Experts of a small language model.
Size: width 512, vocabulary 32000, 101M parameters.
Experts: 32 experts in each of 8 layers, 160 SwiGLU neurons an expert, 1 pick a token, a softmax router, a shared expert of 576 neurons.
Below are experts of layer 2 (counted from 0) of a mixture-of-experts language model. Rows are named router (the router's row for the expert) and show model dimensions 0-127. Each number is 128 + 24 x the weight over its row's rms, rounded and kept within 0 to 255. Numbers have three digits each.
Before each expert's rows: a language model's description of what the expert responds to. This comes from a sample of Wikipedia text that the model never trained on.

# expert 15
Prepositions in, on, as, from, for, at after verbs or participles, e.g. part in, served as, known as.
router:137147169157181128127104108137124158113120110122124136133115152088132154158125146165121109146124189114113097137117130118128115125155156151115105134161105194107151106111124179127127079124143108128118155147122119117124108077142151125123141077106102170145155107166127128119120188125135114107145125097117161186090126132140118120164093137175140161112154165112112131097100112124118158078106

# expert 14
Articles and quantity words before a noun phrase, such as the, a, several, numerous, another, plus the invisible mark before slashes in coordinates.
router:119135115086145113133122113125080106122149148165094155106136151057154150106132126159134116121143147143123103121151078155145131132148123115090153126127144131117150083082158172085146151165080157116180101160139113145106132122101111169123129184139122123139141126161098137078098145123118102141162126154103145153107162113144071092150102106090126184129144155133096164128136110146113132130143

# expert 10
Abstract or general nouns after an article or possessive, usually followed by "of", such as role, reason, example, line, project.
router:164115148143131130154140129105111155182123134138093160159092061143136150139141117166114116151157138148106134191111113139107133154111128133140136103162144135108124116148133106148118169103098175142127127148119127153132098148146132146114087136133123131150161106148109123141116121137135100168166142147142092140098116110131133104117156117167126139133136130113065140117105117144129125112147

# expert 9
Words and numbers inside wiki table rows and math markup, such as medalist, years, times, mathbf, partial.
router:144111127139093124151103156106078117155122119148110134156101139120130133121119148146120130129157155134111138153129105146110114152134136152108156119124096137113153114187100142153169129140135182160181115107115108121130123109123133129137094139106125090135144129130117120129097140150098084111177134111173090141085128129075112115136133092107128144107141122098129148111125094127108146097133

# expert 1
Dashes between dates or year ranges in biographies and tables, plus four-digit years and number pieces, such as 1763–1818, from 1927, 2010-11.
router:145103156116111141140094090136108101096073151135111154148107054098124136130160133159140120149135135124100140149128118100111097162122151116100109141139077136126162128088132144143131124158067158137092089132129100107130086106136125163097116172165121138162166108130099167083128123140111114123133130112130078136093124128132143134184112096116120121119149121105126131156112091117103138140143

# expert 4
The verb "was" or "is" after a subject, subject pronouns, and line breaks, spaces and name pieces in tables and lists, e.g. "he was", "death was".
router:152099121105120148136122132079106133140102125159108121106080128099141125142138128140105125137193150084131099170108116156123125147145124125101132079126151120112141139134088121122123096167121185160157113131095112105113157125129116148118095143139107116126130126121114128112088137132094070146168124127153073137122128113071077110136094118118128157111133118132123160151112108129110172118128

# expert 16
Closing parentheses and brackets ending abbreviations, units or dates in infoboxes and lists, as in (AEST), (aged 66), km².
router:101152108156141126143104180082106093109104128129096128157127088118123174096178135140131084111143155152066138129130159139122137151126109133081088109115100116120146142120125140100157144159112126102171123143150126105130106122101153144122129148108129090098109132114100137098086148151130121146169128108116076129148144098107141124135093100091124138101150121133095128131122118156149127128134

# expert 0
The word of after nouns (part of, forms of, because of), plus name particles de, von, y and University, Lord, Saint.
router:115135116090125118149088110154124106122117140138085100115123155098108125145157125158127107153114148102117125151153127123099125133137140105123138105112130181106149105120111095121159109153150154193129147116101138103137128154125081146115112127106113177126131144161119124129114130138104126119114119110120112099122176093118080122118101110153126166137116106114125129122132083158115185195129

# expert 18
Country and nation names, especially States after United, plus US, Canada, Kingdom, often in sports tables.
router:128102104143130121131145153067081111113122117129119136144101161113129142121161119147132140107142138103118142130157121156103133161179176150095134106120106108109149162145105086174119160148104143170177112141126100122123123154125118127152107149117142134128161094106121100091090151100063125138206101127155100157098115131120146100157118069130137152123132136112098101116091128149096164147127

# expert 28
Every space-led pipe separating cells in the middle of table rows, such as track lists, scores, discographies and election results.
router:178128141141127144137116132172060149153112146190118119131086122121168187142186124145118111141157133089135120166124102166116122138136146168102105131150124130153121134116130115144120101150134128144174138106129116112112090141149130145104153175056079128112184109116113153143148138130097101160119162143126150180120141112125104134112130074112136112124143156102123169127111129182113166134142

# expert 20
The word to before a verb or noun and prepositions with, by, against following verbs, as in proposes to investigate, signing with, right to.
router:152134093123120154162099149103131137150080102148088139131106138127154170123139154153130106156176123104109104145131127136124098128169187154099138120128127127137106105127108139126130133168141157136156115105112132101142095105140137138147098124134093092142128101142116133117109137139083109144174157130146094153125157095135094116171095108108141156136167122117098155148122101123100135115153

# expert 13
Small numerals, mostly single digits, in table cells for rankings, standings and scores, such as position 1, points 3, 6th.
router:156155102146125132167137098113120131095102093112124118147132142132138135129141092179104143129174146119101117146134112141113118103154169126084127098110077137132130160119121093148149134164117113162106098160122130093107110142171161143126090150143137092131143138104107122123111200142116103136167123136142100138146119116082052085134115118171117151123147115128121131118083114127130184120161

# expert 17
The word the after a date or linking word, before a sports team, station or match, as in In 1996, the Lakers; also table-cell starts.
router:139113096130147142180143154096104096151105140128091125118132145095136150110118115171123104189169150060112143140145096127087132154153164130110151097130132115128171143157106121104094118135139182171165088141108132121093116143137111132133134139123124109153134096102144137103092159149095108118183130134164078134127152107120066110130100122115135166144156136122116153119115118106093161100124

# expert 31
Apostrophes and the s after them in possessives, plus possessive pronouns like their, its, his, as in Fools' Day, King's.
router:190143128154107137145154136096102100165118110135089138124092128084149142114164133128169096155156141091124142126138127150110094150152172150113147102084082143108146161128156118149114166160129139177188114085114110133100120159110140129140105143121157180150118098093131138092084152178109079129172152144131122136136114092102097130142163122094141116109140161146119123120110145109124181122155

# expert 29
Suffix pieces ending a word split into subwords, such as ing, ation, ive, ary, ity, y, as in sweeping, appearing, Proving, cosy.
router:118112161123100171178104108147144110116125064138110128191141108123135132112143036131120126139156122115100128162062100143101140153142181150117149125126137137149151117110115123140164144108091134151106158130175146132158130120125127190114137111061140150105139116105130110110069113109147136137122186169108087166134142102115141115144135115141096125112119189143094128113116123140088126085108

# expert 7
Pipe characters opening a new table row and markdown separator rows, plus line breaks ending sentences or list items in tables and results.
router:144122151077126133137130101120096106181118130154099136122113123110163179108131116142141164139145136098106120141111141114111129168076149151102126108132098133142153107123151118115170148151112134126149121147141113109118106163114143141090157095112093132196135111112122166111125100111136103143147151174144099126118127095121092125128079110146127116101175155125080144141102103131126162121119

# expert 19
Periods and other end punctuation closing sentences or table entries, including periods joined to years or quotes, like "2014." and ".".
router:177163152166131149148070132137153123113126141138131170147103120127125122119181142131126088142134142151102131171119132149101097172113161145124119117129109148126146132133131167116170149113123168113117104115140083101107101123133146140084169184151095090080134102122128113117110126130110110133139130119115110135090117114111111135133177131164143104106128164132105084109096118112095156137148

# expert 22
Pipes and values inside sports or election result tables, and month names or capitalized name starts after in/of, like April, Independent.
router:143113112116137115151122146116082101143088093161103139148107149118135115126142155135122116122189156100130108167121123154103117145123133164089113085108130164134110100141115128144118129157162166164132096116131103139138135126135113170115111172114100105122144110125101125121098143126094102152172122130143111133136141104094065102118125090108128156143101106118102161121114089089100163109143

# expert 27
Past-tense verbs and participles after was, he or to in narrative, such as released, became, won, signed.
router:126146140152175170149116127134137128129076074130107166198104072136137128097126103144116144144182148116117146125097111176104130150109154142141134088178136177125126135107139138117134125132147156138131162128148155161133086112120102116145117108141125172138152071140105160114141153151106115159139124127122122129085126119140117075153116155121155153122144150105095121130112126139127128103159

# expert 21
Opening quotation marks starting titles or quoted phrases, and capital letters right after them, e.g. "How, "Weird.
router:109110116102115123131160135099124112121107103182117161159135130117127154137131113182145162113148137121069096182132137146128104155102194152109148068129131121142156137149136135126147152173136138113174101110126114079133122101130127150121112124168174165124144132131137171094113142147126134167145137122097111188117132108088117106142092085085142141127134125120131117145110119126113147099166

# expert 3
Commas and coordinating and/or/& separating list items, clauses or appositives, often right before and, which or but.
router:138165107119112137157096142140103111163115134146135164111090159139176153154154131105123092145118130083118076138143118142105153154112163128132116139138098116128158079052136157110140149129127135108106117148133087102099102110132185130106131161111111120123195136191111132127141181136121132143151135120131101177108109097131112129154156083098130174115127117093153093124099113141058159145146

# expert 24
Final word pieces, mainly past-tense ed and d (Succeeded, Leased, contended), plus name endings like witz, din.
router:129128181136145189159121155128099117129108107145094117129091133127131123095132093111116120127128118151105099170132131111130136144115135159154133119177101183138079112108114107120135129132108142164167148107200104137127134083117093130080099143108136150129120121078092126129086179122120107146176150113159138133123118099110084114207090141118117125126131172148093113141113140121137132103139

# expert 2
Tokens after dashes or inside proper names and titles, such as list-item dashes in band credits, and name pieces like Tell Me, Reborn, Exchange.
router:163123116109142139110132129109107143151126138123115132136127147114143136144149139147104117119158155118114124168148114121098106127140164149116128105127142143128140133145105117148137096131130172151180124144117112105125122106160117135091121153125112102141143118139123134138093135129087075162178113140164068113103145137101097113167132088098124166136130119106118144135098106118093150118154

# expert 11
Wikipedia heading markup (==, ===), the blank line before a heading, and words opening a section, such as See also, During, According.
router:129095127108156127161104133089111127122126098115114172137102157144136114094176115147097146172173131101127121122103122140134078116155145146097154096159078136106158178119129142127133119139122120115153132112119102124113135161138171145115142115113112124156121114126136131136100159126096094163139141132150106139109122100171145126106138106145166127160136122095110166094108124177098163150130

# expert 12
Closing pipes at ends of table rows after zeros, plus name beginnings like William, New, Al, Hong.
router:145128141124123134155085151100084131134083137138103149144077143114141156115137143127125140158154142104125117175122111109084086116154177145102149115134139143128143138138096134144142079157138148134169116120108127102127144120129144126118091163126115110128153127131102135102077159140097125129183144125172113144154141091118088106122116094098118131136143088122111167133106126134088145111128

# expert 23
Content nouns in political and biographical text, such as election, votes, guerrilla, professor, and name pieces like Baptiste, Kumar, Haji.
router:155127113120136103169127151099120125149091123152112141127111145110148145132132138159103129175182151110099145156130110147095138141155164164086147117112134123093145110151112108121137108133142170143166106140130112132117136118149143139118115152136115094123117098146111144099115144150091093140183131108154113137101149082086112096125121107131104165125133101129112165128117111081088136111162

# expert 30
Semicolons separating names or scores in lists and results, colons before values, plus Racing in team names.
router:166128150160142136130097125117110101159113096161124174163100102124147109090162110145130124118129123132115123141109118142076174179151140133135119132129169140144112110079113157119152146162132161131138106116116098113128134159117149110138117138133121096123176133147113123139136129141115129126147121155108135133071150131106121128198146110139124110141159101098111109137109099139086126130150

# expert 5
Short first pieces of words split into subwords, often after a quote, parenthesis or hyphen, such as qua(cks), cer(tiorari), ré(gime), neuro, sub, para.
router:109134144138110127155133068102130168143115117127092116119090137120128118119122089143126075145158182108110117148094078157156127121107165157122146084135127140167175169110133122155142136129136112109117100115130134113146144140104128142110110167081156147164141081133119113125124117159129117142218131093118059176114125120145084107130134073144112112108124107137128147089107107132110139117136

# expert 6
Line-initial dashes and field names in infobox lists such as Location, Website, Born, Species, Country, before a colon.
router:152133145116128140124123117107115131182128112107133146191109131131153101118156145172118127122138128150127096134083075160110133105115117117112124131155123138136139138132143129114121136101120126166122135120143106128135091134135120137114101117120131095174117107139105123136116147178089116161142129155157103116121155096126145113130104140128156183124127122101125105084114110143103167120148

# expert 26
Adjectives like former, older, human, red and overall, hyphens inside hyphenated place or personal names, and surname pieces in lists.
router:169102108108123109156104147107108122158128114171076174146102150124154130137143136143111097135183132112133112162135118144088110143152139156112125090124116111115163132132082148152151110160132169137151098113111086103150120134156128143111094145112130101121114107127092135117095156132098088112151169100161090127121115087064107086136115080088125119116160089106113159132109116106099159108152

# expert 8
Grammatical words that open or link clauses, such as that, which, who, whether, not, have, be, should, in explanatory prose.
router:135121141132141127144133147145113096120140122131132122195131080084168121111117120144117098125150122095108105124084114160082133116111129150114127101138135098101108146121122172142111166116106153144095160146122135134077106087094111122124118130106123146134132139132126118112105165180098124130134135142103122155107160111108155101151133099089122131112147160144113096141106109141070162125122

# expert 25
Ordinal suffixes th, st, nd, rd after numbers, plus inner pieces of names and words, like 90th, 102nd, Ka-th-leen.
router:129112117160145134147119090158119118135119107158124127131116134142113133146128115150119102156118121132116137123107114124117100143124093123078140100118135168119123130118063136134123100120127136181170101097170129107127119133124139160099106124100135088129156100116100131124103110125069125117137129157167085114124106114125061138123154087159141125137149113152129121143106124147136154112131